Experts of a small language model.
Size: width 256, vocabulary 32000, 86.2M parameters.
Experts: 96 experts in each of 16 layers, 64 GeGLU neurons an expert, 8 picks a token, a sigmoid router.
Training: 454M tokens, 3534 steps.
Below are experts of layer 7 (counted from 0) of a mixture-of-experts language model. Rows are named router (the router's row for the expert), gate (a neuron's input weights, with its number), up (a neuron's input weights, with its number), down (a neuron's output weights, with its number) and show model dimensions 0-255. Each number is 128 + 24 x the weight over its row's rms, rounded and kept within 0 to 255. Numbers have three digits each.
After each expert's rows: a language model's description of what the expert responds to. This comes from a sample of Wikipedia text that the model never trained on.

# expert 30
router:138144109194117107088151100159125128103132163140118117081109128128146104146138111116129126148119150133168109120113084121174144131160118152125119124181096138101110149145135164137071091110117126084145146144093132149104148137161126159135167100092112144107126131145133158172144162136130146138156129112132165113134172119118123137096131150151086174160165115140080139136153117178111161142078125095141127129127094096171097106122160140103114134133121136147177146143180097157122122122171111104135150101140146118135134103145133147124135148104170100129148129117113120099151144120130134139109165154122113153113152110065107133112178151091137124127132155074129099143131144173108120126091118156136114131125084145147157145135144172104114107122118142075175120099132145164128116096117143
gate0:169141110180121098124161139113100178159144125127112137069128155115100133110134147101111116166114106156154143139125095097145131130111125098042115162115136199106140117137115125099139133074121144124136113162170119133126166103173135136138125079122120107123118126137161129177146102147149109115106124121129104142141119141101129141124161136126141112118128163130158114131131107125149153068133139110139124093140128148128143099080106151140104141146149127132141154128108123098143151116138119111144118064191168108115141172125181150063125137122108131166180130123128140143162116110096112158099149128135120132119158106111137163147125124098140097122119187094144142138136129146129136120106148135120125117127081179135129110116120107099122124099101080168138104132129141161155115076134110
up0:158133110146115103122168153106086149141123090121125136068126166143148116147132110131124144116127104099153118134113096159155150121112067116076098159128166164094173109129083143070156117079151134134124112164163126118150177091152166134148135081097132111136115134123157137154158124118125118133110128122125133114139131140118161150125134139129151113135131182116162114127129101150166135053122153095124134111131133136173119148097099131110111147123147130131132126100127143105128153087126113136158115070174168117102144141116159146098126156100142128125118150126113143115127117099088114134109162140132143128101153137138121163139146106126134107149158158120152096128120128162142150144101131095105161155138100193134122122119105124092140111128110107180132109123094148147145138040154107
down0:136115141099116119154148134128154127130113157084097090126144131147106130173113126142092141093126103196143118126085158119113148113116058140121108115129128132145137126122127130175127134149130130132175089142160121120086141105140177130101090130107124103090085105143154145131169094133099146180092104128116116097148130123114139151166096119110130157115139139192151127112078152176131124116139092094127131176125147134099120156139113193107128099106127154146153156138153147157141117130128109161140153114177121136130159150156122112112163139126124107130143153122146164139127166119126115152126109158117113115128116111157154132136144131101143107129136143134114105151095062167150126121136125088127095125156183152129180125173134118115155108125135170156111124188111145113166129107159107
It responds to: Institution and award words. Capitalized nouns in names of organizations, awards and titles, such as National, School, Award, Order, Bachelor, Performance.

# expert 27
router:106157137152122101117132111119138139156149150171067137107124098133132088149150120108151103151115151124155091096078137126132133143150117145140102104128127125160063166171135078157121096102087117129142124162102136130129146151145127147178101049105084140136110074101135117146134122161148114115117097139102185150124142122084156118144097124143124145116152087143123153151145099169131135141091133089171177107113100160146102101087117127106126134130149156165095144146129079148159103113154120124134058104143130185121138094159124118115134136126157148147111110089116121102187101112134134140118126133137110137113114139095134143149109130093146097116114101102129132161161127156151116133127092128126114112122113116134146122117145118115131136130158153095126114136142170156135124097114155
gate0:093177159135116150136116075106144147120132103107143119098152107165121158114119125150120076084163088112083119103096131118129109126153134120098117139100145138128121105168117092143146124087090146107163113116154129108146136155105135105121085100120120136127143132169166111099114110135136118143165134100108132151150129120131163117099104116186162124105121098142151136172138076150141085091109158107106154155100113120107114134110136158108125120153095108139126108136137159132124136127125111128120084144130117149128119097125160087108127117133087165135109147123114132160098094128161142120121149148094120097164151151108117103151097148153136070104084095164132116114131109157127132154146132116158139091115058181104127099115136108070144108100145135130122182128127110159135081115120171
up0:112089104153149131112132073090143125114118111140148099145118132167139084088133084163120122156149144128127129123123157129071139100128174109106133126138088168129133161097101080181097130081099129151096125159096133149178070106115136144133107126103144115088139143150128108110124118143109095176149160121098143160115109105141087114145128126149131144099109125170130165129118166119151166146148071095122141129117131131111109133102145112146149148103108110142168168151085217089136147156163120164125141108153151124142110125120105150145098124113110139135133100125152132132132141142125140144116161116146120145108155133148106073156183140121097144114116124137128079156126150115146125164089108109131147136099115164141098099113106147169133114115120138135087136114132135125113133132127156
down0:126083129129096140146154118135101123114101097133070125132125182123100119143137108188101114111146131138118100115124154125155109152101102117154100150130141127113123133121088121220132142143119134156092099106116106114120157164109109117164149093106079131132087103137115152110116102145107108131129123131098091151117127166174101129108143103115102111140168128145152110127159149131123147175113104164093107163154119117106169092095092109098137134170151132200121123107132116141142145092118157099121152107105126115140107112086125153110106127123141171134110107119165145114134094088110094137142114108163158139141133165150125128137153133102149116132153127137079134160099124090123126109105115124166156136127159121065130105128103094136099139147133139106078110075100133109126125157132137
It responds to: Subword fragments and connectives. Mid-word fragments of rare or long words, such as e-sche-ws, y-ester-day, P-hoe-nicia, and sentence-opening connectives like because, According, When, Since.

# expert 16
router:116126140174084098093144118137134130133121142132094135085101101138136136152138136132137125189111120127152109102079108142155151112128103164109134131125112141146093120122132096096114124087094141150135127143085163112109135153144119167153117138148068161172119100134095134123138125132101119106144095121144143151089168112093160103137099142139101170161138073165152150155121155133140151135085148132179142119100116134126085089118143135107117107154125150180137121138152110161164086083181104143131134113093126175162117151142137166115173130089144118094142130100109113136146132094100150112113124124098137112130169145081126117144151151145146106152136123125116124139131137185123131135099162162149104151097127152117166135148135100161132105124144155095098127098153158127126122123130192
gate1:123122120130146183109156128145152138137153110170119090119151135150119149115114123097152130154110193085105144108149077133144113112131123157118102096073148128124091116109153099128144117119130120143115124111141125096106136098148083160142122129134173177164159144105109109122099120152121081119103108135130190163119110138166084133154136104140074121135109177117143127094104078186147100182073110137128176168166105127153108112118129137145166123103166123144133104086131083108145135119132115145158117135129136141136130124137137131112135153131154110133121106165085094149122167137127144128123138150135138125138135124110153185156087143148139121056110118152105141153138090114164101089115143128151102105116155127107130117147165141163125147129162138139120152146114146133126147133135107
up1:132173132187058135179119125125105134108113113099139147125109137118111097098102099122152067132113173091151088117139160126120134098175121081145166158126129136153144106144110147152109150152112105118120112139152146106174122090127131094132148152127137101122112129139141137140119122124138158123150124107145048153139129112127127152136128106176132137116085171128146148126143102123135180108147141129119162118126139136167145158107099107120156090151146099114107118124135127157113134143110191156126099138146135113098119131112126209170142108131136127131128122132123150157125089135112127125165118125146085121146161103127127103091179152146142121150125117115146147120149149137103155094121127169154126082130142089113116136165098178126116073139130112168100137150139143113105128175099116
down1:127127116099114147138150131144110115135158107159152166180156091161139119129129136096133060135153182085157102135127121123120174175153140152134121154146129132128130096149112100084121089115096148113166159156125156114166107114121133114127101112089133089123118164113172089143126114143127093135148125122098090127148114119091101080135173119139119113104108132117101093127119146131136119106110108154090124132144137144155146133157144125135160126086123132212120141146134138142122136130109163148086129152156118111130084133127160104126140118093137072102113105131106151134146140125159153136101142141149124129124132167098127095117151122164130159152110083101136200125152117114114119085109167143157141144119158147136161123095104125109102155088144098078098157157125121136112129150145160
It responds to: Noun after indefinite article. Word or word-piece right after a, an or one, often a common noun or the start of a split word: way, degree, a-val-anche.

# expert 42
router:152148117165087119095134115124118149115127147128120145073104114144115113153134121091140144134141142120156092132113139173155158121147116136162116154120114168117080088126146101135080101059119118110135136163107130131090123172144091170138174105159136163132078135126131157127174138104131115114134114157136190119153120126116147146151093139137121144125152126149144113126149120141108130120124133129175104100147111094188110079131098121116163122170149125138131106110176141157130148127123158103147105137103134124114194143135125153127158155133163127133150179108108097105158158086120172134109143160111134144128108091151135119107139116115200115105127131105110122160143150165164081118128114129175138179104124148141135152117156146116096120098151146117106109125128162149114131096111125
gate1:111122097107108108136143134086088139137090123120127135118167149175125142133148156118098137080141156120143114146134095117128122171109116064147121116108142129170116139128152144102109080130084123175125147136102136138146130145133115132116142150147119136149129185109108214172134110112066135141138139099113124130156107046123107104113149140133148079099120117161144084123156142170126143137097151126144150157128133122127116137106144142132102086098123111132114141123107116130148108110100110121142134131103126113130155147138143138137165171123104117114119147114139152159103125102140160134097147091120093110197107186185142128136144118114099122103151163127118146128170140137115156100118119151168143166109142120137146103129155123153113182083088110112097143132133137111116085122144153
up1:124149104137144144136159116164115105097122169080125116095116125120146144122124158168121110092105139118160164164128145118158140175138136114129133094118116123086124110107125106090125140109140135125101145102115096111118095135169145138132163112111142164160109127132109172142132137144154127146156190106136152138135106093136110108132143125174125150102108119091148122126086131111156140147155124170123116153140121144157129174152111156116141110144120147106123074128121144181174079136095138096152153119120101153149149158134132149137080131133120113130109097116137116096164144181152170145079097113111155125163135094127154103128086136165186157138152101097091098137096088163154139083123157132122172126142103128164149148162096132140147122138130100124162141147124151155135168124085111
down1:104139127121178100119170113164138103094127123105180122170098131163108089086144103162080123101107126138088107125159145117110136118138163140132116149087151144150161123128139138112142123104125170125133133097134111139140125113105124130146141145134077168142168156139103161185094093175148099113111151125114127083188153141087146117165149089080148169126136148102127107104145119138101121137121138169126150159119140165100107162129082133133105160144133118157145141121137122105127168159107159130100155113175103132158166128130154114141178122095103160132117099122129152112109122164127127137150096089149108130133148097124145128095127130124128134126121132098162176095168065111121129159128166122132144123095139106140130130115122157159098132126152148151125122085116093127171128132123109
It responds to: Infobox field labels. Field names right after a list dash or pipe in infoboxes, such as Total, Apps, Score, Catches, Occupation, Champions.

# expert 40
router:111161126157112111128161121147165121122138169147129122134128139154154145146114130119147130132117137129147146099116132134116133172167111142113137116147136171109109120157103137136099093084125134142122116144099136135070138158147097160129133086139134166167076119117107141128163133090155106160137133108128137134101151178062152096077115139157079141115128113135092152109107135123096166110077101128124104117143077112177107121084132109139123164149105131156111090117186132174104110121139135125155121111139124126130129137135104165157154152114118123132173161063092120127157146093133161115137137146105127128117162132097112113083150135086139176116138130060122105106123165160119125136180147179142127163103123137107163170147144163159120119115132137125139124115148138146147115125123121
gate1:142120118133119106184138149123093096125144111130119098144111114178161122142177135086091151145096153153141097105160162138137141128086110104136114124145160147138131135126161116130170130086082129119134104168155100151153152106162121171103103105154147108147119109183123112136155161111144122125110097127108146111085106109132160165137138134149152109171134128136133095155136147115127117143134111053161121084169128098153090112141140111127132170084128112070125120096117122105099160119079134141104109117105138134131097144097155118147126149160157139170159098144095148151139137142156112120121188129115138126168105077100132154142132137102163117114140133118158135148128120116150165124099147142098188133114083112128124139160095132128127127127135147150082117154114134108113131111120174
up1:095146107119144153194151155088095077115132137117182160133119138120096145131157122155126134191116083140114119137098166150123127099107133145142153071173093079139128129110144103131181121139136126125164113140131172176078117134158187133171108105132174116112116077120131163137132132108123145084113126097131083157158140135110133148151116124133082133177123132142120130103102125160100111118129126095108163146103164142178120130158173131125118093113151108129092113131135137139146115158113118144106094076122113120090125114133158101110159123123136134131079126140103130121176158142155144137119097119098096105152124162136114148133106156154089115165143115099132097145129091140142125139158177138113112169146125138125111137130113109143100111140110137159139102112125123109127134128140110
down1:151091139099140177144137087176028112124162118180154111159130075142076126161135126106126103143120138132164139147135080126139142179155140105126105119138144134143139130143109141097171163114108122139098120099106109133105125126130148139106145100123130145136118107161107132141120123110130166176136147127149140119143121105119099148145141141125096102125122128148141148152128163110148152146162114130143037114139156087135106117144117105089139132152147122135166062161152103133151140128115123114094145135173086109122129136104111116146089085104139120114099145148158150157163140105124156101122138138121166135147135128122138129131121073135126109133140144144090111121155073111091120054135138138137112167098090113129110143136128112124145141150126123120103108127090122129125110135133174
It responds to: Institution and event nouns. Head noun after the or a naming an organization, place or competition, such as team, club, city, University, event, title.

# expert 28
router:149134133123088138126137096107122153096135128167160112086083111163081148163140084083138089150122133141138117128110144106193112147117136099164133140143088118117113133129152095128119115111084121121149121133108151152168119153127085107142144111132119146134118097114140121156097180119145143127118140128110146110147101115078150104076149110128071143162137076123163134138116076132140133146074115145168146130139117149140111127130103107124110136129147131172122111158139095169131130117147102134114081140124134126127166129158114124130122167142128130132130150120126124134155131098168156111097107163119125114081170134081164152153121121151139104173154150151148157147194124181108141083122135153162142138107120114093168144112131093118115127122126094113131148118176135145165136132086168
gate1:156077121117100157121122119157189147120157135137084099096127115098100107132095108135139128143129153158115143136101113156153155133117111120174138114162121126131147147165185130106110101116162159166148138117133132179147127142160145131134126180159116117134151119143149147077116186156111076172168144117130159136110128115125136122116111144082130164138092112115112095132126130108127165156110133079157128153104087128101129113140111111139151183097129149141132146104112160123136159121083113134107099118112106105109153153104122130127129136155136071096129141118151137124126115124163120110102136147169115104164122126141100123080124140134098189186118074130154129114147131141130124094146107127152116153134125112162123169119124119126109150168127131123146172098152174081134132175134118
up1:109138137132160123081133141111141211104129119138128125083111105105141136077140134121120144150125117146087145136088119088095151136114150095151119139084139133138133127118110127133128143115081118143119141104083106128096129141112111104098138160121116141158118121112124148129109161143144092149130149105126084151107166173109088120136106099124096120096167112107131100166148146106126184105126173066139157100080164103163119153139140126140123122097141106134164122096119123093157119080123103128142137120117126129154085117120141119142120125125132206113114116146111156136144141136113185116150102123137131150143142153131122129143167118146152117132148123147158123120119098144136099138136154121154125148131141129167149078128093112172126117100208143162127135135108092143118082141193108
down1:109146140122160110133115164096132147095153134128090100126138131124165137100178128123163138153092132114126125129122102116139119110116146154103147113086164163095086118121113118122134165143136103100097117093162158095115091128139130149134179159095126142112138140113107130092168123082128091096128163137118130124166160161114152144128159164116128152092166216130084097115126124147109117106116135135112156116137153139110100152121128086153132094123079087117121095148101141150122121091166118097166167107147127150138128106128124144155106141115171133075142131139115128123125146081079117111111137122143098139129136129117192105143162155144074125119091122097126108094113122118161146129086129108132080155141127126120089147136113153138143120107096162109098093137126141145093140102156116
It responds to: Negation, comparison, function words. Function words in running prose about manner, contrast and degree, such as not, but, more, could, for, with, -ly, -ier.

# expert 22
router:114140106152127130077146089117113126118158102120130128108124082152158096143103135125146103126152165125133140123111113121155126146134108166149118098153117139093147122118105079112126107099113150096146112160094158074111111174134118144132117129072114165137150114118122141143133135107110152122151111092133149105125103171085133075072159116134066134152189119164130151136156153145112134126104104089169176136169113112155100120086133104110137126125057143154155117198125130126136114143145117105112116105124175137117128117144112131160130159112123160130150130124116126131155110151163152165107149101105115106110126103085124134138127139113150135114124162139154105115142128152145115088133168160161131134071108131143179142132131144111111093142139112097134155115178155118121170144158118
gate1:132129161127132166087101120126104129123170096105128153124151131161153121099106117092133128144114139119133144183142155097145103183120108140109157121097111115101109164120119070125134139119118132112133150138068123131144141154162099095141150195144080132139200130136126158169145141141127108076126142135107098120131136137095146096111162164104118126096136162078152110094163134138100117115157081128124160135147101115120120124113134114121095124100083106130147142103099128110145129101135165085097137122120132116176130094123100094140090108106199161124117134129129124102101138111133114120147131090137117117141148139142115111120113136128113148144122125109114184148130101135127111114133174086142150121116134122107131132128129122072084128119155128101135134158161128199110169149166152
up1:165125140123148083082125155129131096167105152138112133127134087122115127158113163134153166150143153155135091142089151148132119063141121089124099151109113104228122103124130169143160132126167132142104161131150135176127113127088112118103129105153135120116167136133120132100149121118126131159094109159135147147113106106131108164141130147121162104124106136107090126133094154135096153097118132182112110106114169140132121113148089130156142132122128151114115085150124141136167094144157182146157160113116098120191118140078140144074132126095111100142163079104104116109139134135081126107118099098109113129118152159140114135119101127130145165152144151112117158121123125101149165124132100128127096136091131101123158119147180113130114122118143114095109133119134151096082109153120104
down1:119153097115143146171157111143131189096111081082127107140112114103136127152120108139114117105158113145126131140163119133137128177124137144090122104124144104144123075140147111112110127101107126088120191104120118098140166156157161113160140142114128100146108157136145128094114071108080125110132118130126131136107142172131160110119133139120129131145126095135128100116114140157088079117111113060137138154122143108115098116086187142144166144133128134159160128092107119121110127143108143129104120143160100139108117082140169176121141139119124148144075141134141107123140139116163124095109138104162164118154087106113131138121109135110089136114154131097122122125145120170132056132119092124107135140185120140139148117163083170127195126146149152161099126111112130151091111131142160
It responds to: Sentence and quote ends. Line breaks, periods, closing quotes and parentheses, and heading equals signs ending sentences, titles, list items and table rows.

# expert 32
router:130118112183126132094163083107128118105123131142105160132113142138136108144091139112132071182128127136148104120081101183142122169119132138126110108126122112100085149140176119175119103091084135119095169210130153093113132142122093129150135105154100143129128129155160135107140125099144128123117084138148180110118139124100139131100122127125113134127163123144129187122106092120133147163103149102144147122099089124145090099118155204129128111121124130123135120127146135190130090065155138106123117147147141151094151107162130130140137124100104107117140114119093114130178119119127136138113123131133148104119159136112107161109150138164140122129137130072086151107135136160139097113134131144123143163125153119100166131143138165135086144146104159142126118093173165162121164138133121
gate0:141121122128145134111122070109132151098122132150090095174069111119180135123118150142104070129124126123130110122150129111144165123122125147087155160104129139116103131165111131118115180087124149113185124140119126149173141134146128135172121142166155116129193133163123120146116119134137142121147111142135132111190131128075109100144169132139110098102119134147180158071136148116108114104109177151115140159138142134137083105091064143145109154115142133123112150129148067118133114129160137121128164167146129111132116127105122112141110150164101132136135154135098129136104108182122103133137107089130118078110117126140117119089123106107129105114118175112111141090121087141094126141131164097117141103151132102120143136132163125113097120144137132192123161116141102141132094105181147
up0:103134119109073131134209148128190171146138122134123131109156127123122107124149125108122134095125152157120096107127129158090137146112119086182102094133123105128123118111138146130156146140136108108085111097116122143136128131114128160132130108131085084148099133116102103103148116132087124129122131121118101136085125114143110130097076131117125112109132095164128111157129099123125124163168113164138119108118127162124165141124171095134128116151106100152143117121121143122118162134114157124145118102118150138130142120117120162076185090093137150122114137134167198113142134112118148074067114117128151123174124184092129105129099151139101135130142130155123122128146174134125165087092094169159156151102122117176151140122122121135188144139086072100136104137113142115137140154095123
down0:139107142129136129119157123152118141139120114094146147166153130152130158115147156085145151148064142087112100063125154138110111090165121094105135154122131142085134115066139100148164131092130180083114140139162150128095104132149117125107129135146140141157176127134139080099129129139152167136078121146139142089114114184150169065110081117133106146117099129154141132093128136106128126143107129122101111101181143126139089090121079150118131130113148136143110133101186123108129129127148120127112126139137163115148097120156145134064112162158116161148124119106123122108123143123102138100146162184160118117104141148139103131112103131137134163153121137090124108100109098183130130128119113149145137161140132145153114121122122111099101133167171106150113114138168162119087119133142149
It responds to: Census and table words. Words and letter pieces in demographic, election and data tables, such as households, population, Turnout, Albums, Cyl, percentages.

# expert 52
router:129143117152134147100183126077145101099114163131130127122134120129127098167102129106131104173109153091155104116104077134151139171132136140128091089130107103105110128085134106126120106107109105107096148142121091105116126144113085130172150111100123147161084105139117153127160136118162143093154138092152164120092096118085130100125097099118113128119133102125144155120098125104126135138079148101143109101101128125168100080088128151128144129134118150136139126155153113168164126102175103068165110170144137117096176136150102112131124143110136124125136120116133102128178119095114161149141140142126141093123128098093104147118120108158152171112150103095139178119164156160135083081152105123160114146124126109140178126142075135127116123120125117166147128112171123148126155112160105
gate1:122151138140140122104146091123141142120109124096116114153124130140152109128109094141155071095114170114131086106126115129141167138080135120145135084140167115128106135133147092102162148094100106103126161127128103121089099088173097107146109129156102104149139146132105163123115152137157153145120128125121097136185132186115078147149093112203155157126120146164119113126130115098151152113088100190131167137096110104113122133138151092116136133124156140121128132096148128151152078098092076117119090145119164152109097111118138143075111098089123093147105102097105120103115123097178138137110133179148161139134141100152104171119124109110134146120115134125150160135130115126127139141123137141111149103092110118162079122136101142134095163144154156136106117098117143129101128155156109
up1:131114107096129130098096175083126111157127155158135131103104099113121125136160161132091186120149106158102172177132143099099110115161132140086125157143118139109136104128127131156112113142140150155148114130130163117158166172097155122097117140117138153136102117124128133163164110166110094133103092131134176100086133065158183098128137151061128112130130131078077152121125143143126109138165140082106111117125176147118150093103108143108103128143119133128156119155119167124129176140138181126136163116145083092102143149124083112172138136176153148090156127150130111127157144135107119127131123105116114145136093153115162122124117147143142081120145131112133101136149137116161139132151123121141108148186154139092151141129175114107136125130109120142114158140151123130166141108127153
down1:120119156121126136131125114116146134156158133145145156129133144148114128151106140128116128150060106134109102095094135149131118122163127100146153139113123166115109089143128132126114159149114129088104119141094151099147126077124127110158138143083139084148112120115122129132135130095108162140129159145170124116125124096186151129135148054155120121105112121137117143139138134158114132171073122088123112149138093087090091147099109113099147120109154166110109143187120113146104116143157157151160142138136134170098166097143127134153131093116125135111119155189105138125127134140094157089168114165113115096128159146132116100129164101127164104068167115107133090136116127116092091119154095169119135119146132155122187107127097128142142158160124116131119151058131075111124102140139131
It responds to: Census and chart statistics. Words and symbols in demographic, climate and chart tables, such as %, sq, average, census, composition, Hispanic, Billboard.

# expert 2
router:097119119173125125113128118090123135145159123147117134120071121143103143162133103106154129143118141131130117091097085182160167097168130106147113113162105127107134119139152120112108101098080111134128153120112127167112129125111073155152148108066108129134108110129123172127146157144154147163118097142098121084131166126108126116102134150126103159110156135166121154134147096110107135130103087093120130151106055145118089097117142139140128145135122134148152098178192124143153117080131139112111141107153174174116123111158136128128124185111133147163133136104137131140164131130135129134156130136157124125122131152116126162143149120094146151115148140085136124127152144151146151098114136153128095138087111105073132152131125164116075131103112133101134106128138177201142136089116150
gate1:115156147123118101107127160097114136176120199134098145135139134106111175104123128116151146119118144122105121132108119112132131128137164131129128102124151132138127107129103122121141124136100140089113130109098101098106108134082143112109124108143119120133103110155078144144110102188126134121119074099182125085122158173123109178159125161130100172162156120143120125091126113098137117105112090114101144139105091168135124125155071177128102123101152145167111164116131127116137112135103099150128122103120154126082111071110099108136123153119125118160161093102137115151154151155154094139173096112156128148057154154124157138126135113096114126143099161089120133144168170104115130140120145146111131126099146130101148137096122178079100121141084096111161116117097109150125119114127101
up1:122130129135119083092145156104125126168119155122099137158138105121125148102123115103147173082142132152099129137118136122135083156146171118112122122110176143125127107112107124102141118149116129098134135123106100120109150127124137128115159121167151135127118080162108150131134116126116146110112084090175143112122159165115124167131149172138131168146123136141111150107157118086142121120111106092090138137130079131133134116138078172154084097120140153177122122116115140121125134138105118109131109081139127117090114113106120116143131130148121136153121101128135133162141155137153110163174111105138138153077151123148211168111118107081129074134127201077129122134193170113138126158136103133109134107105165123110133139082146169088100151128114064131154146127099141122116114117112110
down1:117130103104104115098106132122128126134069148152142133116141115091055085111124108135108148097148134131115102112208135092165101134174165122146146158122130107133155087123106149145150149142172133120078153078101088095153128103127090119121156129148118123157135151129119136147105132135128200121148125136122122157148105128097135128126113147136083137113165135145140102137154121130179110167150103138144116134146146143160170125125148134140126110154120145166094121120106125157132082163129111126154152166136127098132128143140121139098111107136100096162140136144115136127109136138089130135156137124181121172147148093085142131112188100132130134106119172115117125113144142081122122179120122106133152139111149138095135149119124108132139143124074122086117091110077103089128181119151129
It responds to: Name-initial capitalized pieces. First pieces of capitalized surnames and place names after a given name, like East(man), Win(slet), West(erhout), South, North.

# expert 51
router:153134147156125112092120112143118130088132150125116128070110116173105130145125114124141111158104141173181156103116140115147150140151121132146113129164111110101090139157176112163121091107085154094123130135114112132119100123141125176156179126121107099140130074149096121150138106181125134106131100093097145114140162155105152096083108121117104173143154122136113137148137113158100126131087142100151138117142073103126070138105144118120127147122110131187118153138147136169152122115155152106157111094156131135139143139187114118132107155131116106125153163124131129125173126126112133106128123144129107154151152115091096139122179107162170107140124139132120165162142150099111155111109155185136117143098087121071142100089113124113117124149109101109126134118147133167125156080093126
gate1:064140096104153123134139122148128160169141125140156147107118150126129099135094124116112161160126171140134127133142137157135126160128144110116127119114119128124151102106115100143106055126138121108111126125119153145154084133135143137125078174129160137137154143129178096138158089138124150097112098150100126108159153195110157134140088083129134138151150140152133112098154125133100146188139114149117119145080109148129152100158101139125102144082132156160110111140140133131141123145120139091100136145156129162125148137117110105135100110144140082162130134117127087134159155067124120148168091125109126144125161103153130085108111120115171124091077128114127105092147094104134124122129171121151179147115133132097137159141130154133123150111085116111127118143137139050120119067103159
up1:172117147135109163127150138137153117126114164088098117137128127126098192116126177136145104099127079109131138125100134104166146079131153162135116154150132124134077130172155143119147163134126127167127100134085087101095149165094113148168126132119097141142109144096077139163072129163118142135132126160120146120104123107130118136135132130103111102156125130110101159100126152148173134099110151152122107101165136143177106177087109151136105122153129145126131158102161106130114130128112130125169077108097106130116145106126150165139159168075143155117160152140144126110092096157148131134107139119128156126123143165125110152117151167137119120166152150110109145148116086124108158159119074130116083126135143127147136106138161109118128116164124102149127140117124119159162138188188122
down1:173120118086118159164132107139143133132139120110155161096130152141087139131138119078125107145165131118139160102104107111136136157193131169106150142161135108129165132131127090123139112118128109173128176125140115109135136106120144140074103156129121100144136103137095120136129111086135177122155091128115116124127124117109119139109120152111160152099124116112137089176117084118106159123143107117119148142083103096107104183151111118091152186084150156130140153144138201137131103106123113102113142092115127129168134164106181111130123144133184147124134158185146098149166130104091135162171070110113108142111179104116108102136125134122125112078132109130097114128130145133101134143123162109120150113145156157130143172143125130084114126142146134137125144114115106152120091123103109
It responds to: Prepositions after roles. Prepositions, mostly of, for, by, in, with, after role nouns or verbs in biographies, such as chairman of, member of, worked for.

# expert 57
router:115157103158115111084135138114151152129144135113110151091091125134119103157140097120162110168157141110147146139070068155146141143149138103164104130140091138126140106123102076139098119099082093119158134134124151115115155164144092109130140123122109109156107103102142153132135104153130148137116128125138138123145127144114144109099117152114100150134170156188145177138128121132085130119119124112155139127064102155142125151091115145138152153153101139153142108146142103133133098091126133113109096165120153121155129106174152128118109138076099105156130136137135149142190123137114172084143105122144086137158175154119131144131163139154139127147101126100125154109148152150090134114092159162148129148068125095102162158167110145101077111108104131130118098118136185148127144083124132
gate0:140107111126144138149158145124134117141168106139109117106123128115100127122120172104148134145165162161101164139098098103139152130155136118096113150135137098159104133143130096162104103089133092092127114108146132091124120140100132121095122098139186127117134140115161149173165122088141091119158121105123126164146156172161088133112097141177153131129153125093092159138126147111113126080111160114133117134116152100177140153128129149110171159122099110111159170101129096156119126155119151128111134131175087116138130143156176140093116115094130110159146125126160115158175172148084158111106112165146159104111162126106158101108106154112136125119095174072178136155127134133170138131114119141159127151099094148126104116079137171100122135115148157142134080133139152135122107135113142
up0:116159155140122142103135103119105112129122127156149125131113148152127143119128113144116094107085094083142072121159140146115113148102144137154141104106116140091148125111142156099145156189172146139105127141138125138133149109147118124183142134097062129133097144141111110092094141151161135158110133157145132076110129113129179171152155093107088111137135112130181112114123100137159126145100102138128122115122112169106080127119148118151095110116156146155080075154139142110154122068150128145142136153094182145144112098104090112151147164151082120090103131115092127111108092126160122114161142097121125142163099133148127148132135110160139137109176073149105113115139126119110112150148111120097142119130165089116151120160142093155106131138091103097145143129135096096113145108141109
down0:141136119092158131130169121140154098137150091125155122132067089148140152115140134124190162138137127172129177120111159134146124146120081118130155176143151161153116074098135163174137128106178120124130077115169140135169135152097132130130136114162113129168140109116125106137118126084164105158098119150102174143113087126168138128173118096093129157155144119137114141131098109151122134126107135152141116126126155143130108121126141150111132124109183092162106141117145177131113134064144134119136157145122120139186132144104105098102112128126122104117133130157085104093119069131155152091119154130105140120152132121165098114096092168102164127114117135132123131100086098150129136113128140139111143108158138092168135119108123125127123119177150104099092132136171128107116143093103139
It responds to: Personal names and foreign pieces. Given names and name fragments in people lists, such as Daniel, Friedrich, bin La-den, country codes BRA, ARG, FRA, and CJK byte pieces.

# expert 38
router:148155110188115162105142110177141111100143132147133102084116125152138140168118096119147148168123139134141130114093134174161164122201119138113147116095118124106103104143141110121086094104110134118159103149133112102098116161124097144150188133115156098163085114109140122140127133137118136117097147126129139122104130111123155115118081134110142147130159128136150157147149135148137125116125137098135146092168136137149095086092131105113168156133121147136156098148165150149138110125166143109157123115148152167111174173142130105118131140140167118082164167120104108137179146134137120127138166139105136157095109092115084108108152156136181124128142177111142146175179115160119103091174126137159099133096120144103125139134120125128130097108132128113182140100144143162143107099118161
gate1:091143123092148141128120147153127102125123174140121121138142145122144130142167127138169137134136134115125198095096121135116137170137068104092148122150144137109086137136121104142106141104104154128113116112108117126145128140132127104110125097143134140135197165131160119125133136156107167106109078162125099126085122185109144108139091126137139141133072164078186101137111118114105138106152096121110101159123134140137131117092137075155170145132110129145124129156123146137186125139097122109157143112154145158110153141132159133166130070160125132111101182116139094144146158114116118072124189135146137103115093087104091139138141133141131119152135119137130130141178136142100131095145145151105124113146120116105087149123143111112127178134136076139163173158145154109143128153135109
up1:136164142076138136097109137107162098124117169131116159172158147119157148127170105100129135095141132153148143114108134143130122118105159101161147091161139162135067138116120109120075131118156177108093124114169159130166112169149132081124112114178154132129148126093115120154146122157084133099127110120136132156089154159122128104143148119165144146128094135122183102151113108129124141087131110134107119151144120063132153108105112134138146118115150184097123137130111142096182088141122131137177145119162127157127149143140129113164131099127092120124106149090101080105134122119119128120151147117144115100060101101111104134132183139135111130161145136133126138145157116116131119089181114100098117117147142168099138152126138135167116110165135110145167175133155140106137114134124112
down1:088110089167134124131138152174144070109083133148170112140159107159109117124133097097143094100128123173111163121143141171127142129107132099110091159115112136126183100118091114142096121084138160147113133128134101098104144099116151088158123098116120127143167134088116114130138120182112154130129133163110118153125140138132131149138105110089152144140103156147117169110083171106126158118144100080167139108120133111153153155131143119144107143095122165138098135104082133131171184156163154123096135058099120105150145137140124176109117118143141146113150129130142113083143168108148115141107120183110164129126085119160105161131146129116136116128126148107133153110162115146110078112118100140117162099115103119129123142128133084125159117096112107111152164124109125115166119130122103
It responds to: Football infobox terms. Footballer infobox and career-table tokens like DF, MF, (0), Born, Personal, height units, and pieces of club names (Inter-na-zionale).